config = dict(
    moe_layers=[0, 1, 2, 3, 4, 5, 6, 7, 8, 9, 10, 11, 12, 13, 14, 15, 16],
    router_score='softmax',
    routed_scale=1.0,
    balance_bias=True,
    head_dim=32,
    qk_norm=False,
    tie_embeddings=False,
    init_std_up=0.0351,
    seq_len=256,
)
Below are experts of layer 14 (counted from 0) of a mixture-of-experts language model. Rows are named router (the router's row for the expert), gate (a neuron's input weights, with its number), up (a neuron's input weights, with its number) and show model dimensions 0-127. Each number is 128 + 32 x the weight over its row's rms, rounded and kept within 0 to 255.
After each expert's rows: "mostly gets" lists some tokens that are sent to it at least half of the time. This comes from a sample of Wikipedia text that the model never trained on.

# expert 59
router [161 126 131 101 121 212 153 143 183 140 116 147  77 130  67 186  80 160 129 122 136 115 126  72 129 138 175 176 119 107 107 112 138 111 150 176 105 142  93  98 113 165 104 146 136 103  39 164 106 117 149 105 141 154 143  75 112 115 121  97 160 134 199 134 142 155 102  77 148 171 183 152 119 123 110 120 127  99  94 211 119  74 192 168 120  89 116 121 144 125  72 157  82 134  79 131 157 130 151 111  89 125 118  70 135 121 169 150 126  58  85 128  95 182 138 132 125 131 113 140 124 121 188 132 151 107 105 116]
gate0 [136 184 185  95 117 100 152 117 130  82  72 117 133 176 104 163  90 109 143 134 130 122 107 140 122 184 118  62 106  62 100  77  79 145 113 147 141 128 111 139 116 113 182 119 133 126 103 159 146 112 179 110 183  96 100  99 184 160 148 145 143 131 107 117 103 153 181 205 158 121 159 142 191 128 117 110 182 179 115 123 144  70 173 103 191  70 119 110 116 138  77 116 141  71 154 134 156 114 142 171  66 114 143  72 127 126 180 143 118 108 130 107 133 150 117 141 153 152  86 107  75 142  98 165 176 134 154 115]
up0 [123 145 200 107 151 145 155 144 173 104  72 152 121 161  86 215  63 125 121 139 145 147 130 131 170 163 150  76 119  92  99 102  96  97 143 144 147 109 144 121  80  94 172 137 125 118  74 160  93 156 179 140 159  74 114  70 158 112 115 132 175 137 133 117 135 158 123 123 188 153 195 142 196 147 130 100 125 158 133 145 129  58 162  92 165  92 136  88 101 124 108 116 149  47 120 137 181 108 142 162 117 118 109 103 105  94 203 104 118 117 137 125 170 159  88 105 127 144 114 119 106 183 112 112 172 111 114 149]
mostly gets: " at", " under", " became", " At", " among", " against"

# expert 5
router [101  87 141 103 174  82 149 136 173 105 102 158 135  90 144 113  83  80 102 122 176 143 167 138 132 122  95 216 115  70 171 124 138  98 160  86 103  60 103 134 144 157 138 119  96 113 166 150 160 141 111 214 131 119 116 138  38 181 120 152 154 124 156 144 132 136 143 102 153 169 112  84 137 167 113 140 128 198 129 128 125 133 145 184 173 128 131 111 177 144 128 161 165 113 180 124 164 105 101 108 178  66 133 148 105 103 143 176 161 155 167 134 160 101 104 128 137  96 109 144 172 149  74  65 121 151 139 141]
gate0 [159 133 129 162 116 163  90 115 137 120 171  95 108  68 125 109 116 169 138 223  98 132 137 170  98 121  97 117 135 117 106 181 147 141 162 172 149  95 111  95 177 137  85  95 143 103 140 149 181 144 157 130 114 125 150 178 119 162 146 158  89  90 140 151 116 154 116  93 144 138 185  30 140 117 107  97 149 149 144 119  72 161 141 145 190 106 147 124 113 168  98 143  89  53 139 129 159  69 134 130 156 126  92 152 154 166  82 149 148 139 123  99  67 155 160  98 111 111  87  97 140 121 182  87 135 173  66  92]
up0 [116 113 147  94 193  68 137 108  87 133 161  93 147 123  79 159 115  79 125  98 144 110  81 115 187 105 161  87 138 192 126 124 136 185 126 116 115 172  85 146 156 144 182 165 117 155 115  96 124 143 166 142 155  84 171 134 135 122 128 114 182 131 160  74  88  90 150 153 122 156 161 143 107 106 110  88  84 128  91  95 117 126  88  84 105 156 151 170 162  77 158  87 145 183 106 140  91 160 152 168 117 152 147  75 106 160 200 142 101 119 122 151 125 115  27 154 177  87 126 123  95 137 116 121 179 119 137 125]
mostly gets: " sq", "sq", "′"

# expert 30
router [160 235 169 155 140 167  90 163  82 131 105 172 163 141 126  49 109  84 153 118 110 118 160 160 140 152 172 169  73  81 146 174 114 197 113 145 161 112  71 161 175 180 122 149 177 118 141 127 132 160 118 122  97 163 125 109 174 128 161 130 125 149 162 134 108  91 114  97  89 114 130 117 112 129 120 147 121 167 108 115 104  82 105 149 161 138 115  73 157 108 148 150  77  71 161 131 125 140 121  96 155 199 148 123 103 102  75 136 126 164 110 136 167 166 125  79 148 102  91 140  98 126 132 146  51 135 151 148]
gate0 [101 110 106 149 174 116 138 124 137 150  97 112 111 155  75 167 106  93 132 148 191 105 139 112 138 116 115 143 153 107 124 150  60 196 108 104 134  91 135  81 125 115  89 111 129 175  54 111 146 151 162 120 112 138 148 124  90 171 184  82 141 130 154 115 146 132  63 151 111 146 135 137 120 244 138 138 140 173 160 146  89  66 108 115 141 146 112  56 142  90  80 115 145  98 171  92 132 118 182 147  89 136 202 126 169 111 147 150 137 127 108 142 164 165  87 168 169 118 110 118 146 141 151 188 122 161 120  75]
up0 [139  74 112 107  71 154  31 159 142 140  97 152  94 142  44 150 119 182 110 123 116 113 150 146 141  97  84 123 132 179  83 102 141 122 120 171 119 154 127 113 110  93  83 133  97  95  53 147  91 132 106 122 151 108 125  94 125 139 109 127 152 154 127  97 158 164 175 156 113 143 100 145 123 143 147 114 127 117 148 122 103  87  82 146 139 134 137 136 166 121 100 166 133 137 177 131 119 135 120 112 184 177  40  73 185 204 145 129 178 112 123  71  55 117 119 133  97 115 174 130  58 119 146 161 110 144 103 134]
mostly gets: " ab", " ad", " trans", " sim", " hum", " int"

# expert 37
router [106 165 163 138 148  74 126 141 148 136 170  84 126 122 118 131  98 122 112 113 160 184 118 178  55 142 109 128 134 113 142  98 106  90 110 176 142  92 129 163 103  79 164 139 170 133 117 138 108  65  99 146  39 164  84 132 100  97  99 187 117 138 131 116 145 162 136 201 177  62 109 147 147 141 159 127 124 140 153 135 135 123 134 108 174 138 140 106 154 109 161 150  92 129 164 107  25 177  72 164 127 175 153  87 143 125 169 109 146 107 138 161 190 102 119 124 116 104 154 102 133  93 106 120 157 204 153 120]
gate0 [ 59 116  65 151 140  82 188 169 139  92 130 131 154 125  82 138 111 150  75 144 171  97 107 104 135 131  73 124 148 124 126 106  66  99 101 154  66  91  91  90 154 109 123 120 146  65 146 213 121 128 123 142 109 135 135 178 146 118 146 172 138 138 101 137 139 145 109 128 153 124  92 102 156 136 144 100 141  80 151 149 113 185 198  86 118  90 119  99 158 153 133 156 113  96 145 103 112 104  48 173 176  98 122 102 177 146 113  57  86 136 116 106 142 145  83 136  98 146 117  79 198 137  98 136 108 133 173 142]
up0 [163 160 150 104 172 144 124 111 171 124 166 113 169 203 168 127 109 105 137 134 112 134  81 147 114 105 134 132 135  94  90  95 148 176 118 124  84 100 130 120  60  98 133 102 108 154 170 207 144  74 117 106 139 123 130  66 188 124 151  88 116  94 151  96 127 142 102 131 158 118 171 138 165  76 145 118  80 166 202 131  92 119 197 159 153 130 112 130 101 140 100 129 173  67 177 158  92 178 113 130 139 152 153 188 157 105 162 145 162 111  77 191 152 156 130  65 128 127 140 167 150 170 121 115 116 101  94 124]
mostly gets: "i", " di", "u", "ti", " Bi", "ari"

# expert 2
router [108 105  90 154 129  92 134 172 121 155 140 188 129  82 176 131 149 144  82  77 113 178 191 109 176 128  80 165 114  82 145 180 103 135 108 125 116 138 115  99 124 110  46 127 183 107 156 183 100 121  93 170 149 138 123 127 108 163 105  94 102 141 141 182 168 155 157 118  80  94 140 105 157 137 156  93 149  94 159 141 153 101 132 159 133 113 134 146 175 116  95 184 215 128 153 117 157 118  93 176 200 129  89 169 105 105 117 129 164 108 125 207 142 125 150 104 166 167 173 147 123 129 126 175 161 151 110 119]
gate0 [132 149 182 123 140 118 172 123 143  57 123 141  76 139 193 147 160 177  77 105 144 169  64 159 126  90  91 120 129 126 104 129 122  65 150 160 146  92  70 134  79 117 116 116 144 166 158 188 149  86 118 114 104 134 104 164  93 133 100  75  78 161 122 116 113 152 131 149 127 152 141  99 168  86 115 114 157  89  99 144  84 135 146 118  72  98  62 123 138 160 131 138 174 188 138 117 102 146 142  96 150 148  67 220  79 104 109  82 131  94 103 139 128 138 139 178 166 147 130 107  96 128 159 145  80 117 133 174]
up0 [ 58 166 228 107 114 143 113 144 116 143 171 144 114 121 150 137 127 159 139 126 191 117 164 226  68 164 188 128 134 125  99 150  43 155 101 133  98 112 116 162 109 106  91 169 137 113 147 157 144  94 123  67 112 144 127 123 140  79 121 113 119 130 109  63 152  76 142 126 132 115 145 109  76 123 122 141  58 117  96  65  73 106 100  90  97  93 122 160 121 129 144 127 119  91  86 124 150 153 113 220 174 171 132 152  99 125 118 113 116 164 152 155 137  81 126 125 142 138 102  95 103 124 120  94 126 123 145 125]
mostly gets: " eight", " six", " seven", " nine", " five", " four"

# expert 60
router [ 71  80 153 115  87  83  79 175 102  95 119 142  95 179  97  97 162 182 138  99 115 139  98 109 143 154  72 130 151 163  96 154  93 112 162 137 110 122 189 171 185 149 118 131 117 140  97  66 152 161 109 147  44 100 114 148 103 159 174 158 175 117 151  70 176 133 127  84 119 166 133 174 173 156 111 163 104 118 155 157  85 139 192 120 161 169 155 139 111  98 120 124 164  97 102  94 152 133 191 111 154  88 123  72 142 144 170 120  85 157 140 129 152 124 145 125 158 140 160 167 174 116  92 134 125 145 156 165]
gate0 [126 155 119 170 153  82  81 152 138 164 109 111 109 152  90 158 133 152 128 164 164 138  70  69 128 123 162 171 187 124  81 167 100 176 143 115 133  89 116 135 112 110 158  69 138 123 171 136 105 135  75 166  85 124 161 115 101 152 118 160  76 127 104 106  42 170 120 165 119 165 180 160 157  60 157 164  92 170 123 193 152 122 163 123 109 153 175  65 171 118 149 120  97  95 125 105 119 127 149 124 185  95 130 160 109  83 157 126  87 163 111 111 142 111 130 209  99 122 103 106 140  93 135  98  91 118 162 127]
up0 [124 119  92 127 122 100 114 132 121 145 116 149 120 127 159  62 150 109 140 159 132 154 132  76  78  92  81 140  41 103 119 159 162 132 104 123 130 159 158 188 134 101  88  80 169 139 192 169 120  88 179 120 175 118 135 121 110  82 173 157 157  81  99 155  93  91 179  89 147 137 128 112  93 106 105  74 142 111 164 162  96 119 127 122 152 155 145 120 152  60 140  61 141  96 149 162 125 137 135 141  38  96  87 108 169 119 119 117 133  90 168 161 112 179 105 118 202 123 118 172  87 129 113 148 109  72 121 124]
mostly gets: "idae", "ensis", " Phylum", " Species", " Arthropoda", "optera"

# expert 6
router [145 148 164 164  92 155 128 109  91 140 135 124 110 136 166  81 116 113  55 161 103 128 149 100 109 118 158 128 140 100 170 105 189  92 113  84 158 174  91 154 173  91 134 135  91 115 156 115 133  89 190 210 145 100 115  90 160 175 200 125 137 128  66  90  94 131 107 176 126  89 146 187 102  71 136 165 146 103 107  93 143  87 150 144 108 116 135 139 168 190 106  62 146  72 121 153 144  95 116 145 119  99  87 125 128 157  89 105 173  71  93 134 108  74 109 116 116 114 152  99 125  78 150 157 110 153 128 150]
gate0 [ 71 108  89 125 121 125 107  71 140 154 163  85 116 124  85 155 170 107 105  85 161 135  78 160 118 127  89 164 115 116 150  81 139  76  87 100 126  83 115 174 151  53 125 158 109 128 166 165  96 110  91 129 169 127 118 163 111  34 106 108 113 112 134  83 142 149 174  70 107 174 122 164 125 107 131 162 151 165 192 107 137  63 190 185 120 127 134  69  77 150 150 147 147 114 164 156 128 121 190  90  72 124  98 116 139 174 150 114 107 131 131 111 119 130 129  99 133 120 175 133 110 121 141 114 162 142 127 192]
up0 [169 155 152 115 104 135 113 161 120 134  89 159 124 185 153 110 138 172 186 128  73 123 132 109 132 123 146 144 138 166 172 190 102 144 162 120 115 149 118 101  77 126 180 112  48 116  69  54 124 166 198 127  51 143 130 106 112 157  85 122 117 125  79 169 121 179 138 118 136  91 117 176 126 133  78 128 153 112 123 172 122 189  92  91 164 123 129 124 133 158  85  65 153 126 158 108 108 104 103 148 184 136 118 105 135  76 118 120 108 176  81 111 134 106 144 174 169 127 118 154 164 124 183 127  86 100 118  76]
mostly gets: " Turnout", " www", "   ", " Majority", " FW", " #"

# expert 19
router [100 138 102 171 102 196 101 147  88 116 159 105 170 126 157 133 163 174  59 117  91 154 152 104 110 132 155 142 133  99 140 115 133 185  89 104 138 175 110  86 152 155 161  58 163 136  88 181 104 160 152 123 109 188  97 135 134  92 195 126 114 179 186 104 130  93 135 130 119 122 113 143 102  70 110 167 166 105  89 123 105 141 116  94 110 137 136 129 126  89  81 138  96 110 187 175 122 124  88 142 136 157 154 149 121 128 213  97 138 110 159 130 164 144  93 123  72  84 147 133 116 144 119 184  62 136  93  67]
gate0 [118 104 111 182 115 103 172 165  90 100 149 145 155 145 129 134 138 112  88 150 153 144 111 155  60 128  91 213 150 159 159  95 125 146 136  90 143  88  82 140 133 196 125  44 107 163 162 113 105 156 146 134 118 116 133  94  89 119  69 132 101 123 174 152  74 145 163 152 117  82 109 113 134 132  92 122 149  98 166 105 133 169 113 152 111 135 112 102 129 148 113 143 126  39 116 163 108  93  71 117 130 145 133 141 207 137 192  80  82  90 152  89 175 120 115  84 111 163 152 133 142 123  66  94 130 124  95 177]
up0 [125 115 187 155 120 147 217 136 109  46  93 146  99  82 180  71 120 159 147 115 160 146 113 128 148  92  84 160 174 170 118 102 140  95 142 161 154 132 144  94 151 118 109 152 129 118  94 113 128 160  76 108  94 125 104 166 151 122  88 145 145  92 215 157 132 125 138 104 146 149  81 143 106 134 194 132 221  84 163  83 123 164 164 146 118 149 135 150 115 128 117  98 203 151 107 140 115 139  71 130 149 121  73 117 172 148 147 170 133  74 113 176 167 106  87 118 114 117 119 150 124 131 112 123 118  83 168 147]
mostly gets: " gr", " tr", " dr", " inv", " equ", " rel"

# expert 34
router [ 61 137  74 111 139  93 154 165  81 114 167 167 132 132 154 122  91  42 149  62 158 129 144 138  91 101 207  80  92 126 177 204 138 147 125 142  91 129 167 170 142 144 149 102 102 160  61 151 150 112 141 160 209 142 128 126  80 105 149 169  79 116 141 136 109 156 105 130 105 105 136 191 146 163 115 160 125 111 120 101 141 141 133 125 113 134 134 107 108 171 100  99 124 112 133  89 101 179 113 105 128 114 111 146  86 100 140  93 108  58  88 138  94 146  92 143  99 151 156 103 120 109 153 105 211 137 104 110]
gate0 [127 169  92  89 132 128 100  67 124 102 180 154 150 153  82  86 138 176 130  78 171 112 114 157 137  73 133 135  92  90  78 168  84 146 127 138 169 138 107 155 141 112 115 136 140 196  90 124 146 131 188 168 139 168 158 104 146 126 148 160  81  74 124 127  74 138 107 153 118 197 174 180 119 105  79 134  82  88 145 161 164  48 137 120 154 168 133  91  99 164 135 119  71  87 165 121  95 153 149 124 114 164 144 154 137 128 156 116 132 132 100 134 124  80 124 163 101 123  63 129  93 102 152 122 179 154  65 147]
up0 [145 153 183 127 109 118  56 171 101 176 115 133 130 149  97 173 159  92  64 151 109 144  95 107 159 173  98 130 165 125 100  92 150  85 179 132 108 134 126 133 135 145 145  85  88  95 172 111 115 164 101  90 103 117 166 158  69 133 148 167 135 108 123 107  90 120 169  95 105 108 120  86 134 120 145 149 193  53 119 101 141 112 178 154 154 137 161 177  78 124 108 124 149 162  89 201 119  59 145 168 108 118  81  99 107  78 120 115 109 141 115 121 108 149 107 102  82 138 157 207 147 131 138 126  60  87 156 146]
mostly gets: "ñ", "az", "erem", "ad", "leg", "raz"

# expert 10
router [138 133 159 131 144 153 141 164 158 144 111 121 103  97 115 118 116 158 128 141 114 135 136 161 118 153 133  97 106 126  70  95 166  83 199 142 148 130 108 129 107 145 116 150  86  93 100  92 147 145 112 101 152 140 185 120 138  86  76 180 127 173 128 130 132 148  70 126 135 111 104 138  77 130  91 157  93 202 100 117  84 160  80  88 163 176 167 163  29 184  91 123 108 138  84 131 209 124  96  92 148  92 119 151  99 130  78 104 114 133 105 108 128 132 103  43  90 133  96 173  87 106 100 147  64 147 112 118]
gate0 [144 114 179 134 143 118 120 141  95 158 139  86  65 170 161 141 115 127 108 122 201 162 188 109 144 128 132  79 122  94 115 101 138 166 140 140 134 158  70 125 135  79  58 128 138 142  88 129  47 103 174 178 145 128  86 140 113 126 120 132 112 127 170 182 189  98 125 156  95 131 144 150 138 136 124 105 179 120 167 170  91 125 144 124 165  36 132 194  97 100  76 128 150 137 140 107 150 116  36 114  91 156 169 111 127 109 132  89 142 140 151 181 163  83 137 158 128 102  84 111 114  87 104 149 114 134 120 162]
up0 [105 149  85 122  87 149 178 146 138  95 114 173 122 102 127 144 131 104 115 148  80  48  70 114 108 100  97 196 121 150 117 117 118  95 123 134  91 147 156 103 170 147 188  81  81  83 148 131 182 138 136  77 113 104 124 111 131 162 137 112 165 165  86  82  84 150  94 148 179 109 106 111 132 138 133 171 117 100 133 104 198  93 119 129  78 140  85  35 151 164 157  78 110 100  97 139  98 141 210 144 152 118  95 148 101 124 142 175 142 102 105  92 118 158 116  83 165 138 132 174 134 180 134 103 154  94 125 122]
mostly gets: " ===", " ==", "\".", ").", ".\"", "|---|---|---|---|---|---|"

# expert 15
router [ 70  90 131  81  77  79 117  93 130 135 156 146 118 171 195  98 176 191 164 123 171 138 105 142 132 140 163 202  79  96 113 123 136  58 161 131 129 197 172  97  49 100 165 116 116 130 138 115 146  86 134 124 127 129 114 169 104 166  95 151 127 163 119  70 115  98 149 142 142 186 109 126 110 141 131 141 152 144 142 161 109 130 110 138 102  84 107 108 115  92 125 105 107 178 104 166 188 109 170 160  90 184 127 122 123 120 142 160 132  68 122 173 188  87  94 162 163 127 107 132 151  71  96 150 152 143 134 123]
gate0 [103 141  92 141  76 129 142  72  89 163 109  95 144 121 210 131 147 104 141 134 134  88 163 118 154 126 119 164 150 149 170 115 135  87 131 158 162 146 111  69 125  98 150 170 120  97 123 151 186 141 168 137 179 147 168 170 123 168 124 144 149 120 145  48 124 124 180 175 175  77 144  78 184 154 112 168 161 134 187 135  97 165 139 108  99  79 135 137  92  54  86  96 146 160  40 130 142 141 116 128 112 122 124 116  91 113 162 135 104 145 141 107 163  95 130 158 113 134  73  99 145 119 144  90 123  64 128  76]
up0 [155 126 137  98 156 113 103 166 145  95 109 137 116 108  55  79 134  65 168 145 135 115 134 131 113 110 155 100 113 105 104 120 123 107 103 134 108 102 148 166 181 147 118 140 140 151 132  98 114 170 109 118  75 110 140  90 153 108 128 156 125 126  86 165 133 128 173 127 111 168  72 108  68 213 110 146 130  52 130  79 124  86 141 150 179 129 134 176 146 168 171  86 123  84 170 112 129 105 173 110 103 133 154 165 187  53 110 168  57 100 113 150 148 128 161  88 208 174 126 132 143 100 163 141 172 148 170 126]
mostly gets: " University", " House", " County", " School", " College", " Senate"

# expert 49
router [ 83 196 134 121 151  33 168 164 178  82 125 107  69 136 147 110 174 115  88 107 166 147 194 134  90 167 115 141 139  96 158 109 170 103 160 113 107 137 137 158 132  69 100 162 128 138  98 137  68 132 112 125  92 105 130 126 132 112 118 133 105 107 151 114 137 164 127  91  95 162 163 191 128 105 208  96  94  99  81 127 139 170 182 147 116 128 131 158  48 122 143 111 156 140 125 110 114 108 124 134 152 164 139 104 150 137 130  83 109 120 179 164 133  89  79 137 102 212 157 149 127 104 132 173  94  90 138  87]
gate0 [156 138 113  54 100  99 133 109 113 144 143 134 145 116 134 107 181 144 110 117 138 114 137  89  62 113 145 100 128 128 110  99 160 119 118 100  67 130 111  73 113 121 150 151 111  94 115 105 116 130 115  88 114 102  66 125 191 138 147 170  88 150 147 176 136 143  87 126 103 118 111 152  90  57 140  45 139  90 121 107 171 168 111 116 162 175 105 105  70 172 108 133 118  13  67 100 135 167 162 114 163 157  98 169 187 114  85 142 141 153 139 136  77 171 122 107 121 133 131 129  86 119 155 153 109 115  84  81]
up0 [107  87 147 175 165 143  79 143  95  99 156 131 185  89 102 185  93 123 109 156  43  91 117 116 145  90 127 180 150 157 162 116 161 175  91 143 127 109 137 133 194 134 176 105 118 159 128 165 100 172 142 138 151 119 123  79 139 126 147 126 117 114 120 118 113  97 123 160 107 152  90 118 109 135  44 163 148 107  96 154 143  60  67 176 145 143 112 109 161 129 121  79 135 129 176 171 135  69 170 104 159 134 131 114 124 121 135 140 155 107  88 168 134 124  77 159  84 107 133 113  64 147  55 165  80 174 128 160]
mostly gets: " David", " Robert", " Michael", " William", " Richard", " Chris"

# expert 11
router [116 132 119 139 141 110  97 163 105 162 104 119 166  90 147 143 184 203 106 133  80 138 121  79 160  97 104 141 171 116 110 140 183 111 112 133 146  98  97  75 185 119 125 102 160  92  97 119 150 143  71  87  98 125 133 136 118  73 184 172 144 137 125 140 158  69 119 158 155 137 123  72 144 166  69 139 125 193  94 114 133 135 131 161 126 159 133 105 172  74 127 100  93  89 110 102  84 169 174 150 121 125 113 103 183 111 164 114 158 143 181 115  99 155 114 164  86 143  71 218 161 130  96 124  95  81 137 165]
gate0 [147 140 104 115 197 140  96 169 118 186  54 140 106 125 124 146 132  89 144 106 132 120 175 135 143  85 150 159 162 171 160 152 192 150  87 132 172 116  79  99 108  36 161 120 152 124  80 144 150 128 150 152 117 179 117 127 134 157 142 146  74 170 120  91 193  79 130 138 134 168 118  71 145 144  86 126 151 184 135 108 127  69  71 146 145 129  96 104 147  94 131 108 106 132 155 121  76 167 114 196  69 129 180 170 144 154 187 100 132 120 140 125 146 142 140 134 115 140 152  92 185 159 131 111 121 103  84 145]
up0 [ 64 133 127 120 126 154 147 149 123  84  79  90 106 198 124 158 110 165 176 109 128 121 192  70 112  99  95 121 140 132 129 164 167  96 123 149 133 133 108  82 103 133 161 104 151 130  97 184 183 142 170 106 145 125 116 104  90 137 148 141 151 179 130 185 138 136 118 151 163 101 152 148 171 147  95 116 138 138 148 121  93 113 107 155 113  99 125 122 101 107  48 102  69 115 144 178  85 193 148 124 121 123 166 102 211 150 145  87 146 187 173 117 111 194 111 163 144 161 122 129 175 197 100 132 123 198 129 118]
mostly gets: " sc", " ch", " sh", " rem", " prot", " dem"

# expert 31
router [159 119  85 137 167 106 127 106  45 148 119 182 100 124 135 172 143 159 122 134 174  87 113  93 146  75  89 130 120  89 137 124 115  69 106 164 199 150 135  77 143 111 103 126 117 116 149 107 105 159 121 121  74 179 102  83 113 141 164 199 169 139 135 149 121 159 117 134 103 174 132 165 132 157 119 100 160 142 126 117  81 134 133 148 122 197  90 103  87 107 136 175  84 174  99 128 146 109 145 109 127 161  92 112 142 138  75  83 102  86  97 109 106 178  90 113 174 175 177 167  59 120 160 180 174 121 128 165]
gate0 [111  77  72 150 135 164  82 112 173 124 156 102 105  77 123 194 169 115 147 135  58 133 189 128  91  90 150  95 125 144 142 111  65 100 130 129 161  97 148 106 163  56 160 149 110 159 116 106 118  97 101 136 171 111 146 123  69 128 123 133 132  92  93 111 116 182 147 169 118 122 130 119 179 122 138 110 106 102 144 143 131 153 152 106 151 148 127 120 161 144  84 131 108  80  99 155 112  75 201 102 138 143 203  97 134 185 109 124  76 180 193 137 137 130 125 187 125  85 115 157 127 129 169 183 109 114  76  88]
up0 [160 134 180 159 123 200  73 127  75 149 206 119 101 119 141  29 113 178 145 160 143 115 128 112  55 186 100 119  91 131 123 154 121 160 157 180 150 144 130 143 157 131 116 155 173  62 109  99  61 110 125 133 152 121 122 129  90 131  98 149 127 126 159 126 131 115 142 107  85 125 146 111 136 186  87 117 170 134 118 141  93 176 160 145 149 109 112 111 110  98  37 107 128 136 116 115 117 173  98  93 160  97 133  92 156  96 117 104 121 162  76 122  98 129 140 144 118 171  96 131 184  89 114 192 165 138 142  94]
mostly gets: " a", " The", " His", "His", " his", "The"

# expert 51
router [107 129 156 148 143  88  88 136 138  65  84 121 192  98 121 120 116 148 128 114 160  94 144  84 117  77 141  99 133 141 122 127  91 167 172 168 142 141  70 176 126 126 139  67 125 156 116 116 171 109 139 122  96 131 204 183  80 146 149  61 129 159 113 134 199 144 110 130 108 117 149 129 166 118 151  91 119  79 131 174 134 142  85 146  75 128 118 150 159 143 131  98 131 140 159 209 114 157 122 146 193  95 132 187 182  87  95 143 154 106  79 117 101 135  75 132  99 102 121 142 114 148 117 127  88  31 113 136]
gate0 [133 146 168 120 205 154 143 106 115 136 114  77  94 105 116 145 179 155 204 153 123 164  92 123 130 130 141 153 103 135  84 132 135 112  96 133 131 185 118 161 136  69  66 157 122 127 155 201 119 113 124 116 168 141 168 155 109 139 117  71 169 155 201 126 203 176 132 145  92 137 135  72 121 126 110 132 110 107 183 177 106 148  76  90  94 140 136 144 121 127 178 172 158 101 131 109  99 136 138 100 176 144 161 142 143 146  99 131 176  76  94  86 177 136 121 159 100 135 111 109  95  82  95  77 114 170 109  74]
up0 [121 126 129 183 141 127 139  95 158  64 114 117 156 169 108 154 131  95 105  93 146 200 121 104 120 160 141 143 152 110  95  83 131 161 122 181 120 165 114  97 159 116  95 148 107  83 143 117 150 127 105 163 152 169 124 161 176 141 211 139  72 118 108 107 118 118 162 105 136 137  69  66 130 156 141 141 128 132 124 119 153  98 107 154 135 167 123  73 124 189 189 104 113 100 118 154  40 123 113  98 153  92 202 154 113 165 100 154 123 167 124 143 171  79  97  78 119 161 130 143 121  95 156 101  88  38 167 128]
mostly gets: "l", "е", "д", "bl", "и", " wid"

# expert 16
router [154  90 146  99 141  42 131 102  88 135 132 135  84 164 155  74 129 140 120 188 140  69 132  92 177  97  97  89 144 135 110 137 126 150 125 149 102 128 138  95  48 160  93 128  74  97 117 104 136 112 101 190 124 135 134 151 154 105  50 110  74 149 119 138  84 123 178 152 111  90  81 159 159 174  95 150 128 117 191 163 102 155 111 109 107  74 102 164 133 131 172 167  89 161 121  80 109  74 118  91 136 153 155  96 128  74 106  64 141 128  99  79 102  69 144 111 117 145 114 139  99 167 141 150 116 148 115 131]
gate0 [114 128 112 125 135  87 156 169 135 162 175 139  61 110 155 158 128 120 132 118 180  76 158 114 139 115 142 142 139 157 143 158 125  81 191 113 106 128 109  97  73 112 165  85 153 134 118 142 155 142 121 115 155  89 145 141 166 130 181 146 145 159 126 126 125 134  70 136 117 165  99 107 182 144 150 100 100  74 161  64  91 139  99 117  97  65 153 110 144 158  72 136 136 133 133 179  92 126 131 133 162 138 188 123 182 170 156 170 131 144  35  11 117 131  90 122 102 146 154  89  97 117 161 147 110 118  84 160]
up0 [ 99 138 127 185 176 142 111  95 164 101  77 115 196 150 111 123  98 125 127 124  73 163 132 176 128 159 130  97 122 133 158 109 147 176  78 156  74 128 169 110 162  99 172 152  84 163 145 138  79 131 104 165 125 147  76  89 114  65  73  81 133 126 135 110 136 147 163 149 120 144 137  94  95 103 111 124 135 176 166  82 143 126 139  73 172 110 182 142 132 120 200 106  92 100  94 133 127 130 158 103  95 162  68  89 164 127  92  89  89 118 192 136 109 131 177 152 141 141  73 122 195 138 101 115  76 130 157 115]
mostly gets: " television", " footballer", " politician", " news", " video", " guitar"

# expert 26
router [127 115 186 166 162 139 187 187 155 118 113 170 122 140 198  84  97 123 127  79 134 139 150 126 134 110  83 121 137 143 144 139 117 167 134 174 115 138 169 189 122 111  82 147  53 165 151 147 138 140  64 117  98  66 151 152  77 102 110 158  74 182 127 109 141 165 171 106 117  66 110 149 133 206  79  91 120  86 138 166 141 134 162 149 154  90 127 155 151 113 113 152 144 156 154 168 100 104 142 134 123 127 157 159 138 141 107  98 129 127 132  88 179 146 170 107 132  90 195 163 157 147 142 168 180 167 121  83]
gate0 [106  76 117 152  90 107 112 193 133 121 143 207  76 114 117 123  85 132  70 118 147 172 171  98 162 134  94 111 105 135 156 135 193 102  98 116 160 144 132 168 134  51 150 160 130 176 118  65  86 101 125 138 173 111 131 116 108 147 100 153  73 107 184  96 138 100 105 124 118 151 147  88 196 130 123 137 143 151  96 116 122 109  65 125 163 142 131 125 121 157 113 134  99 131 145 138 120 154 168  68 179 138  77 117 142 126 146  64  60  72 133 114 191 165 153 124  95 147  76 120 129 139 151 140 163 164  90 168]
up0 [126  81 161 141 109  95 166 114 132 150 129 110 178 183 165 119 222 115 129 107  83 192  77 153  92 182 123 173 148  93 133 141 105 169 132 150 113 148  94  89 116 188  86 193 166  93 116  84 132 126 133 106  90 142 137 166 130 156 119 117  87 136  81 136  59 103 116 118 169 126 139  85 140  78 159 125  79 201 126 148  90 131 113 186 130 111 155 156  74 142 149 122 140 126 128 150 158 125 146 208 123 106  93 120 133 147 123 117  92 154 143 133 176 109 163 176 133  79 180 129 157 151 157 115 155  91 113 134]
mostly gets: " social", " human", " economic", "etic", " real", " legal"